Experts of a small language model: a sigmoid router.
Below are experts of layer 5 (counted from 0) of a mixture-of-experts language model. Rows are named router (the router's row for the expert), gate (a neuron's input weights, with its number), up (a neuron's input weights, with its number) and show model dimensions 0-191. Each number is 128 + 24 x the weight over its row's rms, rounded and kept within 0 to 255. Numbers have three digits each.
After each expert's rows: "comes after" lists some tokens at least twice as common just before its tokens as in all text. This comes from a sample of Wikipedia text that the model never trained on. Tokens count by the router's weight.

# expert 8
router:144090161132128113112139145105107109126150143076131053125107145129132122130131154151113157121104101148118092096105114101125129166122140120119120144122144155140104134149124080103090151129142138109120163162158158072122137146145094125123103080129063171083098136101105139126100124115146130081175085137140096186160125126122093108122125143129158117094112155126151113145113173124140139143123111119152137116145125119124110136145130182153085156139160101127153101131146128125130091137109127111140131134162107103130212129160124126130105126145080144100126105125164132132095145120154139135
gate14:144074153123127148108110115087104190083139120174113134146130104161140104072152140148131141137160128125092133109164093107134165130129128128131089101110105153116113137092137123165156113155125120128115106115105145157119132108140105130129125148142133151118073153155120152121119151099108107123167099162126110147144112139152110176099139104133183121148126121147097166138131147127159127075153136100116132122110123107121121142111121120101119123077086134079146135113130140180105063121166134124117132130131107073111144153145116117110105101101139119133135139129087113101072107119187154122
up14:113118108173107107150105095138111126159133157124097128173105173167123158139101148094134123132128148136138129162085138120150149117112140130102158131142135130112143148153114156112124140141161120069093151158144160131099119168147124173094185144120109157125143144107103108126080148134091138110130135116116152151133130126124134148109104130122132114161098122154120150087113175115158145071136122119150139148108146113153108133140140123117150162105080141116149129147138192107145164159126133147109108122113131169188138113112106188132140135163077078117124095117167129111125131164102098153
gate15:105114139101126132130144125119095122139132149104092119118151106118114130102125183118163146116100197119139103104148159155137092114155081092104110137132125138139126136124105114132159122143130115155130163098115135121123095124146088104108088122146113152098162132105092131110182124149139120140157116145142122082116123153124129140139167131167112135088131143146138095165174148119104090110065099154124106094124120117166156160118142055122096146125125114140167123096119132132165094068135159118139151123132153118114139137172109150173126148105159161139151127114115101135171129106092106151
up15:142107104130158125131128122126116127139150132131127116114169118136085119112128117133187135107101135153119118103114132125108153133168127081126167095105137140147103118081086151125156068121136094114125138072147119118138158110136158146135076123123117113100150135131129133126154127156160106122072137115099143156123129143085118143134137133162135145117116135151141140159138084165163098144108147147103119135131101125165150136168156100127104114161142144148128127094123097139160119077105123152121127114050102102141138143147094119104152201108155160163130122168093102138150137071139150154
gate16:132087169088154121120117099148119125107083122125137125122138147088100140133182097112153151129137163131140111146140148109149078107091154129118112096137111136149103103136161155117093108158101141148100143160122126149102145112141168129139094081086125127144100136086115117110173101117116095101165158138159127163134116156103111102115120140145147171174173125121141134187150162130186133163132142124137146092161075067134146139122111124172104130125137095121136107149154083101132180124141148142109143128119146143092144113129125157123121140116129146144127112125143161139132151116136131079
up16:118107092088097197149126150129138182132177138153140118108056135129119104149129130150162135130096120110121138135126103170165145120151154095120126171164135143176128121078146113134120131122143118145112067129129106144095145116093104088107158119117161148115149093133126123171115118122110125132154126141134136137141138107147130088134166124138108116112140128110132108126162139171124090137110090111113113114118149121156128170161114110106120092111138164148122157111114090153140098139124175113127150142184063153141137111080115132087141133124152122152144120157093145098124101149112162122
gate17:141119110125130133134103129156139110152088130134106137127073089157152180129120177146126166109124125113124140134148118107135177114097125147082151124154127152150181119152146143103100114140139144115089142163113113163103204121130112171148117141093090153113157131142122123124112140167126137088125120108124129149120100133151124104134110102142139129109102085084119107114097167117140139151105117132145129091079088133148124146076063107133168160124129099133139089146153079122140144081123164157163087151136148144091139103114136120163129139112109124101129108119141112162125137155128138105
up17:142110138152153103110118166115089095136095152155129129116165133138102136109145163117138135136115169135144123099160131133150124136082118123167101129147154102148128150131156159125124113127131146116055115139139167147114133126125109155165137102114098155137147129131123169121124105171121134123094130146092116128145139097107137141115094111121135106157086135126135134107101183154112105142138087126145164110133125106079104150128110083135154099172141160132101129123164126080157142103062119162156106113124132163081165090125151096138116119129139114126099110099169118179147144101171074117
gate18:126143103082095105069097171125166128092129116112167116172138116144182168127132110152100136097101097134148171162135155148095129153145111143154163151163135130178124112140158130145106110143127115125076131117128167116128161132131102124154079131114158126131125141119160159154187102121142106130156162134097120120118166131121111159139104159127108139147147143107145140163111111084125152140127139132057132081142137113119155136133128111146122096131162088150109125112137099148154159105119114188162161107122139112096098113099086120134139134134117120102133116105133105160152109125126097137
up18:124102127150099134174141109117153144118092140137187099188135130206140121119148141108119120147119123145090132144163120144143103178105157135146109148091131142131139149092132132126160139137087131149130150132121157115118112143151132145126084111143164105141114117101146117149140137140117180134116168118108146132153099123136114109086134108120137102127095208138117140172112145117137131142125156148147149145101179182109127105129135081176136081111135143130162137102154116161142116152126125120161153117158126114089139095164135149143132089117094126160150144098172166130095133106143128136
comes after: "\n", "|", " ", " MF", " DF", " 3"

# expert 2
router:129101179130116156107144117139142111100138132092135061124126128143091141139101116143077231111120136110113098139147172144138133159142142100122142145122130106095176114150136102115116158111096113128119151140117100114165128133125113150158103115132112135081156158158123135103118136120109116101187091154140114150128110107101103101078123124128127119098088089128123141115102140112145130142135122161115144124145142169133125114078107141109151139127153089107117142137103143124161111108072168161129107162152140133131179143143116134123107124161174151114104134105129116122150092123154099167
gate34:132103121126113180131123169159112105129123152152136119095119100133150135124146130121151122076138146119112146124074151117127114090109143107091115127097129150139109132101156116145139121154172119121157142130137101128142119128145124083149149173142099143110170096116114140133166150121135137152103114126128109165116149143169160106106066123146134090151113198085152139103179134118153137139144109132148114160109105157136121162144090140129113106187176127131148107180098110122115127110116163092173137111176146125109121092134144127117117077119140156125123113137132067151147120134094126087
up34:096130130138137132097146145083130140133142112097129138157090115137122139129118126131154141166132171139131127115125129139113141074102145122142167123161117096091124072151090149136099115126123106116105104134097153104110099132132104145125132147122118100123117128105159099119132131103135148124103145115125126103128112152158137124145132161139105152130160109148158060151106081098160112089132131104063110088127099117078113117169138133159155111092131133090123136095118168155141138151112129082137150095144093119134095109114074128093166141142122130163103174101152129136053144078150117139
gate35:098118130154121094128124082100111151156119129128120119141135145155103116122151131126176133137072100130100122121133155103139106156120106098126133158119127147086067159123135137135120195158174100164139118144135125135143146115175099116143139141155142135089119112135173144168119161105145090125131140140112066147111134133179151134111110130134118121144098115126122092153110113116077070125179083122139100133110104110119119132134122093127146153143180142166158120108149114150108112155128143126132126112121140107089126121147110099168102134128116097109182184129154149133092111133176126110
up35:094101124170100137094111125143140089168134204100114108137131116132090151143115135107112155101101111140096129102125163153128130085116128128106151151116096126066100109109147141092129130129142148161137126130111153120137148158125105109152111109159160161087133124138171124189137135160158107142142141127152137102141085133135107137088108107156126123135142122145150136153106096102158129108160078137138129116103136120109114138147066098120137158093187101097150153131129089126086137140098103154101152154130138121104119131109117131152129159123166117113106149144084145163147151166153142092
gate36:153124097132121141155149106118134113118141108123128117080147156153161113155156105187144147122142138153127105107113105125138127113145110122102113185128148131112108139118131099106116111081136127157190140113107091086113103121100124128115141103135122103096078140133117117098151127142107130121125132162110163180085150119113112128110104135135146135125111140096128177118129139115120089154122128096078117123126153116140126113131159140123130164130175087127140110123108136128099004121126125131125130087120170100109117093123136065124111107097111134143154128154165133138125145161158122160
up36:141122156103095107131089122123099046168137125074156108146117144094102104131113157116144151127133085132152106110110171156110151096149117125119070124082116140132114123117101098121106151124116090124132076107119099170121171123128087138101117155116128118139145093112143174151100129133131138145113131126172122156146116135125127104125149097134109135120130102141105139126107122090147121125115134131137131105153067134127145157137191137098132124134174132130139127120153150135183113144126145111150111118147151159095128118183125138100136146116163138063143074111087128152126137128129172114
gate37:163144139121123086098136167152126157149105130116137129109136120138144127175143089133111128145121155145148144140068145149133141117180139117089095142149132092138145112133174125096095142117152183159060172136141142109152088135165114097118136128097101078119106167116121124117152142123148135122094113151096101094148120112149102143145119148141157152154159153133175109126136139097144120134127125117154104122142099108121105110105105139150163116139147131098126115132122143185129149132165167154086159138138133119152126127079133141119163054132102172134103125161129142122118083097124102117
up37:155118132108085140109162122139144147150112149114137095121116136122093177131133136134137133116132117102143089132117124112141080113146112126135098155127146117099049102144168127144147116134122097114089150132131159088120142139152154134121168143091150123082144125149107098174114157102124096117120128146116098092150100144159136070123140073103121140127130102117119116140131108104174142142144124130123134175163086127168147054098137127162165133152137155160150120134118126120127137137142131174131178109133120112151144150075140125151117093116131149150185095137123158114145119106087110154
gate38:146120130150108145148088113098130088138121088103112096089111109132146156139124126101145171075065115137162092107154120161139109130144089094156086164125122156152132155111152122113153108156142140098109121105112104140099159187105128155133134131161100146146106143121116147090101124108099069131133139111090101143162104143142129141136092122141134120136118082131108158126152143097172101128092168137082164122098106144119171116096127144138144087115128160122153136150138110109136142130144147122144147109111107136156152170107124183148112127167143104141105174129150081146137114125140131125
up38:117133119129143121113168113136166175130161157157139111136107174152143099128117098151125104165129119144139126153140168110149128108122170145142124097130112142128105134132086153098156122157142082172131135124118151106088106164089126138107122117127130131131147142152080101114135125114181172135142124142146109106172132135070109156132179149122127202098137160129126166131106118096104132139165185138189127128116127143143137124117129135129103172083143139132114148129135174123165127119119089142091168123139168134141114140151113111090092149133138114142096112154104129151145152091152157139
comes after: " |", "1", "A", "3", "S", "7"

# expert 3
router:123108146119150100158171109154132111119143123139116112127152125166077115109106133127099220101111172157102099118134113099156127124098138160106099156119127150133115134165137105137133160136120108118107133155188103140147137096113090150156150096148107162103120152149104111126079142121129134121185121152125053144098162148109146131104082106144148125163069137154142097122100143090128149130086134114152150122148138117130158137152122136135132145148120113106127127105139144127109126111117142102137164172134117144107197122147097131118095118103138170161109133141129124134141113110128154155
gate12:110094153098113118126132126182112088138119141135166116109083113122110113140129135157108153184134126122130118154146148136125120115116138141154120156121083112141090132102130131105140115129066140167176121140151106107098106126163133151117123129128149149093131163151138144169124159133128129102118109108154155105129150114131088103160119162171176154090170111088143099107096175098123107089140114142151144154200151078175124128148127121133104109163118142168132152119111123152133168119147143196129140096115121126146120107137147137124102122120142160130102107108159108146120091162119155137
up12:132116125134144130070124102172127106128174128130151148122093131128155138125185138145150101169138099173152143166100131134107158081113140108166120117097110139094114123114159124142112136111128160131100110119119134116131134094153102110135153143136124130102083163140097092139128096128102138136119110133159145120146104113115093073181163165149140138131149136101157117153114155129127080117138174128131103146133146100142146144113169120151104139130156116154143129165149096091125129137103110176170163167163160170115109119122114114117153092148173095098120144139151140127093114187105137102
gate13:108102146106110133098137128158141124112132109096127142104162135150117094128131132186126148130169085136138138115143131053141111115128144129135107159102111155089094127129094097118140154101153167096149164143136164153091095154163137113166112166118097094128160131137142094157124143099101138091150123106080138109134130130136087160140157102108127169154175131135119127133143135106150141111089123138113093198122128125128146146110082110131146150105128142136153108123147117133092097153118154096178091131117125161131161099141110129142115103109105189137138150127128148127117085162127164134
up13:159168114171156138095140106133145177099127131152104121135130161142148121117148165142106137130138117136108175125119140099141121130116163132058153129143112171098114185142095149124144131126136123108120120143122143142121131125141092088164139160171070091122168132111110094071158120125160132114148104118121132145135134122125113114156109127148138150139133140082142084121158120147164174133075114087086155107095131134126103165158127118142106114178124147138091128149104154130086144103139116124141134144124095133153190132149115099128132078103121131129099137098117156100136107120097155136
gate14:136138119194138125156111118127117142124101130116094092099135146106097144076112102152076137115174144156136179153123113154120155142118117129150128103137123108105158123141134130131117145150166137112157136122165096082105149102174104138178136132132151124101090136120168108106138138138105136126167137142123145155144080125129139084099169170136105110135108157124120153106134164144128158145161139097163175135108127159132172136158170130162146098145122126081133097123086091126110121127092109091127110115145113184125127067135144109081109131137128143122157148095136136144125126097126127109
up14:132116114142138127131131088153144136092122136149146116116106108103123087121147117143147161122116116097109130133089106068137143151116130129135126113137094174140113194093076131109129102129158138128088125086132158119114131120143117121145130128157136169143098111099100139109106105110088186110158113132118172154147135165089112109090130149094143118127166151141107094129135127131109135118149124147102137180143159155149151141169151108148125099075122173138139101076130105098134137123169088140151167122140108126103164117159133115120138142138154103111158126108106144098073112074166113114
gate15:108098144146151161168125166172099123089101101135104130120130137129124124099173142128121124191114054142165139182116129145086146127118120112127150142106095112102118114165106106140175101142110134130126119121128150153130144155135136155142140154110123171139129095141111135102123123129119084123164143129121113084091138159114099084128110083118159150145134174119144083106116100155130123121131095178121096158145088127124116113091127131099150178125092141132135163086176139133157148126155126142103146129125096144144163201130130123133103125101134135146138160120099134118130105113112139114
up15:138119123135101176146177146138096097159098124114115130083159118146133116132153129150088140153098133109148136125089095122137143091128079132133152109147121120102171120093135145069142144116140120095139164119129152105115097109133139114133141147106117078110117138166141176142118135167138106091138131126099139111057125136102167130124103127138152155116106108127124103097121120157120131174118076099159159125102087126129107106105168081094162121104145107124186138111129108153102115123145111133124116130123137161115167097119133093162119119105141140143142088086138120169122106074120114152
gate16:169124134116113176119123152183085065171143120143145121138114121117126098088167159107147119107135119133145102142101095124111121099132170149134145086101111152116142076117127093102161132139128176151105169125130147129104140107074127140112132100097127112108119134132169145142110159096088131124149079111105123114131120126138125148098119130134106101122097155117115138131149111065126150166118126097123104138070110163110156149101163140142122128102114141135128135088152131129136139153122158147075161089104145095094119127092096136134097107157129126103103112154128129145120120154076097144
up16:099126117108141076115129126127096119117183137163184135140131131163104127161126131134139146154117125198072137142144139158107176146130144133180124139147113135138102148096116182141128124137130148086134115126135131136114149113127154120158132112160133164091114142096142144110135135128155128128064150146141136126174159123134144192099134139156116113173147101103116123108131124135094149125113156106154126126101119174156140098131139129132143090091135149136118161142092111082140149185124116154125110096134114150135125025105103157108140149136113103122133126120128103127130137136119114107
comes after: " the", " a", "-", " and", " to", " an"

# expert 9
router:117114189115151132164088153095135119120144110090118121131144123165123130147096124124171196089123152178125123105162140119161129144125146117083149128101139105123112144148106091126117145139137118116077149145126139082168152130105136107138098116155075176096092164145134149130138129124145097098186103166121096145101136151127090144125131114171147134120139116158137127141141142101167126127149154132131112140147144130165142139110141127137113134136173154095109130126127134130164122125092166127114118137151119063085138124144116097123146122149123154130130147084170120101120070130177128162
gate13:085086176121138141096144094140121120127139115119087086138133130144126117121136130125126154108100122116122132091138077138127104135124133143113155144130116179133097125143180112152156131088117125148119144182128141117118120138127141153124150163129071155140099124128108123106144128158165143145168077100130166155086140154132131071124130120094143123109138106104162120103082116139133116137142128139118114139108120144123140177189172141106127157125097121102130120081113103149150128137111158168101151150150173171122104163116151120114120176109107190131103120125174101117119110139082108125
up13:106070116095120157112134157128082109111085115190100175082102185145102109148134142146134127117159119146127142114123168133119123111116141122084148130178081136157109133119106168137134097126149103113123131166098149145120120108124113088095129100138125141101129153143132085174117132103126151149128171129123128166137132151140125137119145151153127153142120141137137104113117152101152142129081152105170098164115154125111115093157087153122163147142103094076101137156142144122155123137115094152133114128154141120154138159186135158154145125149128110133120162172172145155121132172126140150
gate14:151107129150127145093140135138132096169145129120185151101109107166124115153142186156156096167127100105091105129123131097130104145133139147123129124068150136113145113129155092097156131093105136105132131165135120135125130120137066126151136132161155139099136150095107121100131125125113103111105081138113155133106089100143110166139122136098113102142134143148099122137156082076156106170117119103174086111105082176144168099108150129153166117141138138119132089141133160122114121133141126172134125065121137123112141162178111119132130130083158106105137093129103128129126102127143092144
up14:127141110093153129178117152098110158136118155114154119139093134136104118123109102167119115130127087147174117087087150089156086142116133076137161097118161141153140147124105149117117123113093147093121127117115126089091114103107123106114148093124139130154135171125120144128188106153117129104148161140154173161145169169108120116133091094124126123175137147152165141121173132098137104115101107169131122167147128116119136125138068110121091156097113134201137123154101172106132126130097119125150158135116134122102133151153096133133119106134161118122143141155134109075119129119100164126
gate15:099091133125085113143109107145107124168148129106147115121179112127100107139149122116130089093134117126137103166124126097134181090133164092102163163143174122113121112108129166128127121115157131106116137116143145134128112118084113144138142066123095121144123095078171125137099078131091152106149090154155099155088112169132101129134185106194087142124163127098140160147113141130137147125148137154130143085138114127185115122093144101108120132185117114146137152125139108099156168144140110093117148158118125114116150114139108144131116136124146146116114130161113098135139098157142156137
up15:145136089110112146118096161125109175146150121130147138084103088142135106114149135074136111102121115147120164138148120125141153141139130122121171089125173175135107123130081125090128167104122105178151091151128199138137115133130148133156164105071098132132096110113165133099150119183108120112131100127092104131133096157144138125130150127078104117154129120079120136134146159078105158157142161122128127126125124122126130096141103127113106151097115125154132151131100124094085147115124133129145169163137124156165127114156134158147118125092162131183155141151129129155114106109089119156
gate16:124166154143159111166086125129111108129146136133142134134147133205120118102119149117110139091118138168141116125113148109095147191137118186114164106154132127131159146112117124127145194129151110133133116123117134110104135094125077141135141147107122146154155135158118137143094088121112143100140092081154122132124093133115118110159105104126089129100137129170150135115139119124174123147089145169142127088131107116108153120122084125153126160068105134112095112129123188150186094105133145133112123157131108159150114136115109162115103104127125149123105112137138165167108169123094150168
up16:169132127132121103131126136130070129118138151109142136101104087151133149113142123166132131107160187119117131128136115123103144145195102101156101114137144132084129142116153138145117140129120157125164133117124130113117105135156125080145120148109139108095119136129139152154093154119139164098149151077141147120089122142142130134122137147166084113137123148135106169087128150128101110193123114118119142151168153114121051119093102142092174127116114123116133131141080101139112113112142153131116108117136142175096102099102136151138119167155184132133184080111124137093123098094147127166
gate17:118097146119113172121113167080161077120114164112169111095146124147103123125136141120130161181156167145134143137150084144166120150129140135097122146138109145118130098161112132138099123134154150134119140152153146156107144174088124141090144133162116117120114105142106147099130126127151127100153116117109125127134126109135110144123122136160177160136093127165170118160123168181149124130141154097153098148114129135158102095120122127118144121172115102107149107107142131136174130119134159110174092085132153160100131144094091155151133092119184116096094127171162180132104092100129147142
up17:105155114146128159102139130150144115161182150137106097103156115160100121120113088124124119133144068125151101189128111120129133116097150143101159137115116154139122136138095142109147094104139153122130132110142130094139142159116128181137112113128106131096159162180174177127175099121148139149097097167105086129135143126169135102101130123115168142156117143148139173136110125117170141124131156125166101122122157103109133139155130151155104073140125118161109099118153133118178151148103138133167180155075121118143127096133107091163110160172129145129108133086144118111117114119148133129
comes after: " L", " B", " D", " R", " G", " W"

# expert 7
router:141124130140158111113135117140106133091153147108116090115139117134130141103116147166092162117100156131115101099126127113131125124105192116117122120091130136140139101159085125149103139091114119151128157172156129089166134136098116119117137111146102135097124188171071107154081145141105101100150098174120114135089122161164142124126124145135107135097102087152122122122112116135153126139100124151137129125141111119173119111127104149140153159138177094131128120149143137127111102118110134179162106183138102144127228133158133142123151116137132144091133091123161098129090113135128139171
gate50:147104178137100092155136122120115140146135093131159141123139119116141082147127138101091135101149125150124102147106118159068117123100069090106179121110086101156108157103114111170093122115156122162127119117150116137143115088123103129103150110136131126125127118131118164118109147133134094103124122157116110091099093145116103132152146098137139149148129151142143129149107105108119135110129114128109193118080145134152101117141135116113065121130157139128155165112125125144104120121140120146153122169088120157079092138122132121105156081074098143125158122083151155080104119073138147099
up50:139114123132127147124136138141136174106149106092162130133146112102162146161121101082167130108133104134159145127151165090128090131100117121116136122146113102098129129093140115135102159155127095120176122131125126116167076143117155138127128153158165150099113161157162200137140164121151126084156105109120136145149099123122127089178107128141116114166136140102155130120135126119123103176129123110127164098125108113110095108141120140164216127131126128122108137178160139117107135112107137135133114151119155152129120108156149102157167141120143144160148137108118164099118111053128111078
gate51:120148121171112095139106106117101125093149138133171111119143122116116116096118144177125144113124117177115074115160142128140130159175093081101131112090144140130139129149143142159135141127110130106147160118177114157132119108137134121094137152125131134095118135131136152131092121097141118130136139112122136115167123128124082086163135121109175161159134114120195154151126172146086163139113094109106139100104110130101114115136111127126108077120125143128073160170141131112146151074135104094116104155111156090115125111159092159156108085117126156162156124145105172136091176131133143149
up51:137105143121106132101090054105091114162082122140160153063121103166140179154150083129116124131125136090109138141153099162180139100120119151130152097167130110098141127109156104104144065149122156128132137152109111078118183156106124135160146146136143115169165130137130124111162122136118147147124142092173097135100171110128132117147091135135173103154142123142090135073124174127133133141136112126126128110126127135118142113119170146094159110114129134129161130099158116117127095095114138147130154137123110130143142157114090091132108141152132122097114134117142151124118112089093149113
gate52:142106131106126119119113129113137129101169127153109097174133167164197162127113132135150132133139118126094152143179141154151154142077125098122153149126128144179134086121136108145135159124125140129096071088078112144099131163125121162168113120134154136077115130100093125141122097127100089131127121141144146132162090073145118143161154164169147128121101135137136124157130103141120110161148123103099130106149161155146178146154147113133146102121163067121098153126138100117100094132141113140137114096145105103138140180128141141116136139129151126130112080124111170128159152111108102101
up52:131130131123107104173154124116117104100102135138159124105100126110065102121112198124132134178119104122101124082140142114129136179150124139136117125078135116103126117188118083120126119115114161143154137127100128135166077111144155125161146139106134112093104071135147133170117145121107108124108127116133122137154152135120142172073119107071139128133074108119110131119127101128110122112089089128138100149111146110129173139142148140130142117144128172168159121114119101127106152134101102111105105122101128172133142124101143111157132127105159122134122128141113180138100143076184146094
gate53:081137122121145144097161113165111160108129098133158076086157139146119160147114080164151111119142122115120106172124159107130144156105125113118131109116130134136139124107120124137140112143146108180142147106070107148127138127098153136110142125094121083115131145123166131129120158123102143097091097137135116183086169137111136108112144156104137167079126110125141114120162110166081088103126156123059110107127120136120142096125081110158139119109104141119114150084084113126157087138094125107181141124123115115133114129154121131133134116131199137137115090118146117116123132136098089094
up53:154122177107132131110128089159112112161125154137161112172088155145054138128192153136139143112100094132106134079109188108127124067115165131104138103134164115132165102131093130135091092150125096143123141125155096125109124129119111176144143144102159136113115139117081145128102151137122148134123141142155146092151110152142136148103092148111174140142124137155108105130123083122128160096124105102099103155147167088105144138168132104139134106155148120136124108149119109125109126148154144163111121100146143142107166183129133117135098161132148113127117107115132083140166116126138088131
gate54:148106137144078152128133151125168073160144097120095124114073089142099141123101109104143128099143160118145165120112170116135127089115124115124099123131121118129109147113125094090097159090153131116147152110168143149148096150138143104157130170148118114127162119115130102115074186115156130099110139109131091116167136109145127097145102126152121126150105223138112136150125121124121107135161146096098084125111145123114176158137122077114106124133129153124144094129136145121146105125080120122128151099153149132151135110108126053134125134110102128123116162145134131121116128119081107094
up54:084121142103162123126149080140116137127150111118116147153115120142166112177133101132131111114139133159163138096132142139093132156126165167133132155081129083103086135149134104082112123145141133153136143118152085135140084081152119132104112148150118122134096104141130130120152102119149097151140113123136131099063079097161112094137166183134130130152143139109123149094126110144141117157131125098112146112114096136157116121121120129150193150110141085095098125128138066107109110138146161148100129079096161131120149109159123125104146113130137142076120097181104113105118113151128093125
comes after: " the", " a", " of", " as", " and", " in"

# expert 4
router:116100157115112115120120106116094093112101138088147089082111136140122128123167116122150176095107108158138097101136119124146141110166150097110108109131148115105162149147118090126095186116144123134123125135152144111132120121140102156155132144083115136089125176124101122135105168095074122086153111171099120135084164147130105101112129125166135143104132109182127142132120146118122142133142121158137123128159136135153115128097122130130128119152141141099128151114113145096149117113092168102121091114160120107110229128138091119111081102157119153096127171122154125106089112108143148157
gate37:145083127137124114073113126152107118109132132149101147124168155141115095170134119164097141109172135114156092093096135149151142093123116132115121102151127163121147175123160151124158102143124149126165146143139145152113112114130119146099140103143108147169164139166132089118128089103179166103127100110161094141089124177101127129139110122132169132198127109181139075140134133132162134124121137139113129148101110123125111150141136119117146110140142138146173122131126119162083132185129127087172118108128134108130128116116111126078154162160106152160085119106142152124105102103139098157
up37:084142090091173091124146148139177140115125148124136142170121108095131154104149162102130145154100133131140125121162109154086128145109096140146154147129152125111119130126138141175142132094182160110086131116155135131119138103151121110175077145118108105099147125100114164160153131159120116172153159132094138185161114099139143105168077131078135114154119131135133169165154082134079106118127158125115128116123144143160144102137115139123071124161137132120112150119126101150117117126126154132153147147143141123123138110160137154111091144086112126143146162093091181137148106110139138110
gate38:123120096107141129172149156121137124146147130125126155119116117112134068135115122136061130138115127188094092125152138105060153144117108126164094106109147122122152137129136158171107111121105142150181125107109146136164134122140163141138120093149116122124134160139137102115099141092096159109158142121160163133108084150108128120121173132170198083133163097120139147162152130140134126097127133120148106100125146130125169137121107165113124147109121087138100106126137110096119113123176135154151104147125130160106108118141162139161179145172125138173137082111087123129135098127101125120
up38:098108127114114119112164137142101153108105113122194095142119156093131140083100126127115132142176115101134124099131107147118136158123138143120187166162097133106074130111104129134150117144113207138127127139146118116155151147148131179172131095129130142181106133142128145173142131145133162131138176091097146154130100136090121151130106098120133105130136139110079114170131150114096133107162121140105149106121138110133141144161138139151100117114167148115089140123147095113094177127169122098187124133105130139106141125146146095127107104120117090128136160113135121132109096164168167128
gate39:120140129121166159139118144127109131085126149119135132155093146148128072148125124116113116120084098150132141115091157139119149116167140096116132180164128163111140114143143111089143131122113125091078149140122162091145176147130136123094126121104129093127081147101129139068142125117091087191139097162132131142129106132172091119108142116105128156158104102131135165095108128109125140105110171182116117094101092179117173142099126091151112125110120079112100104130101139142138129166144140134129134123125131165133125093138122121116129165079100124099154136133141142128134144187119133143
up39:174109163110102161094161116149134133113177161126107134121166118102138155142140127141151160114156117110114132121113161128127137106161103154158121135149093139130135132129137117123133091147113138128151143185145162167109129179161119105154168136145156130118099162129114131104088140152084139162136168118145099149139107086113099115143128151100127143159125139172133084128132135128108130114142191135162160115090073118130142109141062106120137106113124112148140124173126140185108146150147110126126119125164136165104128139145080159147114102171113146126090141163122106134077104130123123106
gate40:132133181127144127117161112140104134140114173135123113140113168116121159176122139141086144133088120099138106144123139181091129120129159096184162179092132093110133129116127152141112131135130156107156153146078137091155161132128118141155091134127108166130140146140141102106106100173121138088134170162163113131133122101121114094099146144096140121123122121099126109124145121097121099169142135157118144130124130144130132189120132097175120113127138104177104121157208110202137124114147129127133163156106168142117129107146138128133112149164162130126099142117121145128173131135114120158
up40:147158135137165109170132113172109087115152102123135130143123119093118137168096143172142126123125142135167142154144152103117139103119109105145112105144124121136131135140098154196128152100117147154145106081126125096094115107133125119111141092111134115117126154155171122104135109106134120166130106127114111166119118157112122140120129137121132153129131052118136097138119194183107070172165151131099106117126118130117149113165116101086137106095145141139121071154123132125175079151102101117109101118109115093152123152133111135162134115153115154110137095122185102147118090137119109098
gate41:125142094132165092168167114095140148087124101115143093087134136112095137094146132159158125088103149158121159130117139112111156109132142159141115128128104104094158140157089107119133079116134143152106167133117130120138096116124132106164103123114110104140091150131145143117129106136081162136143127108124138125097169162133120112148091094092113152098112099165113166151123179154124090111121140142108116127118110121128203067118142129130134156157136119137098091126134099113162102105134132120134130149131102137143138178127075092129125121136131106126112065162131144105144173147123160170
up41:105219113106157142132093120140139107147125146148128142136120124150173188109107080131141138164113115089118154181051128176133142171127094136080177148136150126167150110122148114120105102148111099126126131127110101103116123144119145118143076072160122132102149131127126130118127116095127089139113136166146128148130100131099153122103111141129125136115136149115122105121119097121146123183109118100087124132170126152122123108183110164140121108142168109141122164139148089129120112081121123120155121133149122152151130107133137145126101132182116144127148134135148119148115102117171136157
comes after: "\n", ".", "s.", " to", ").", " he"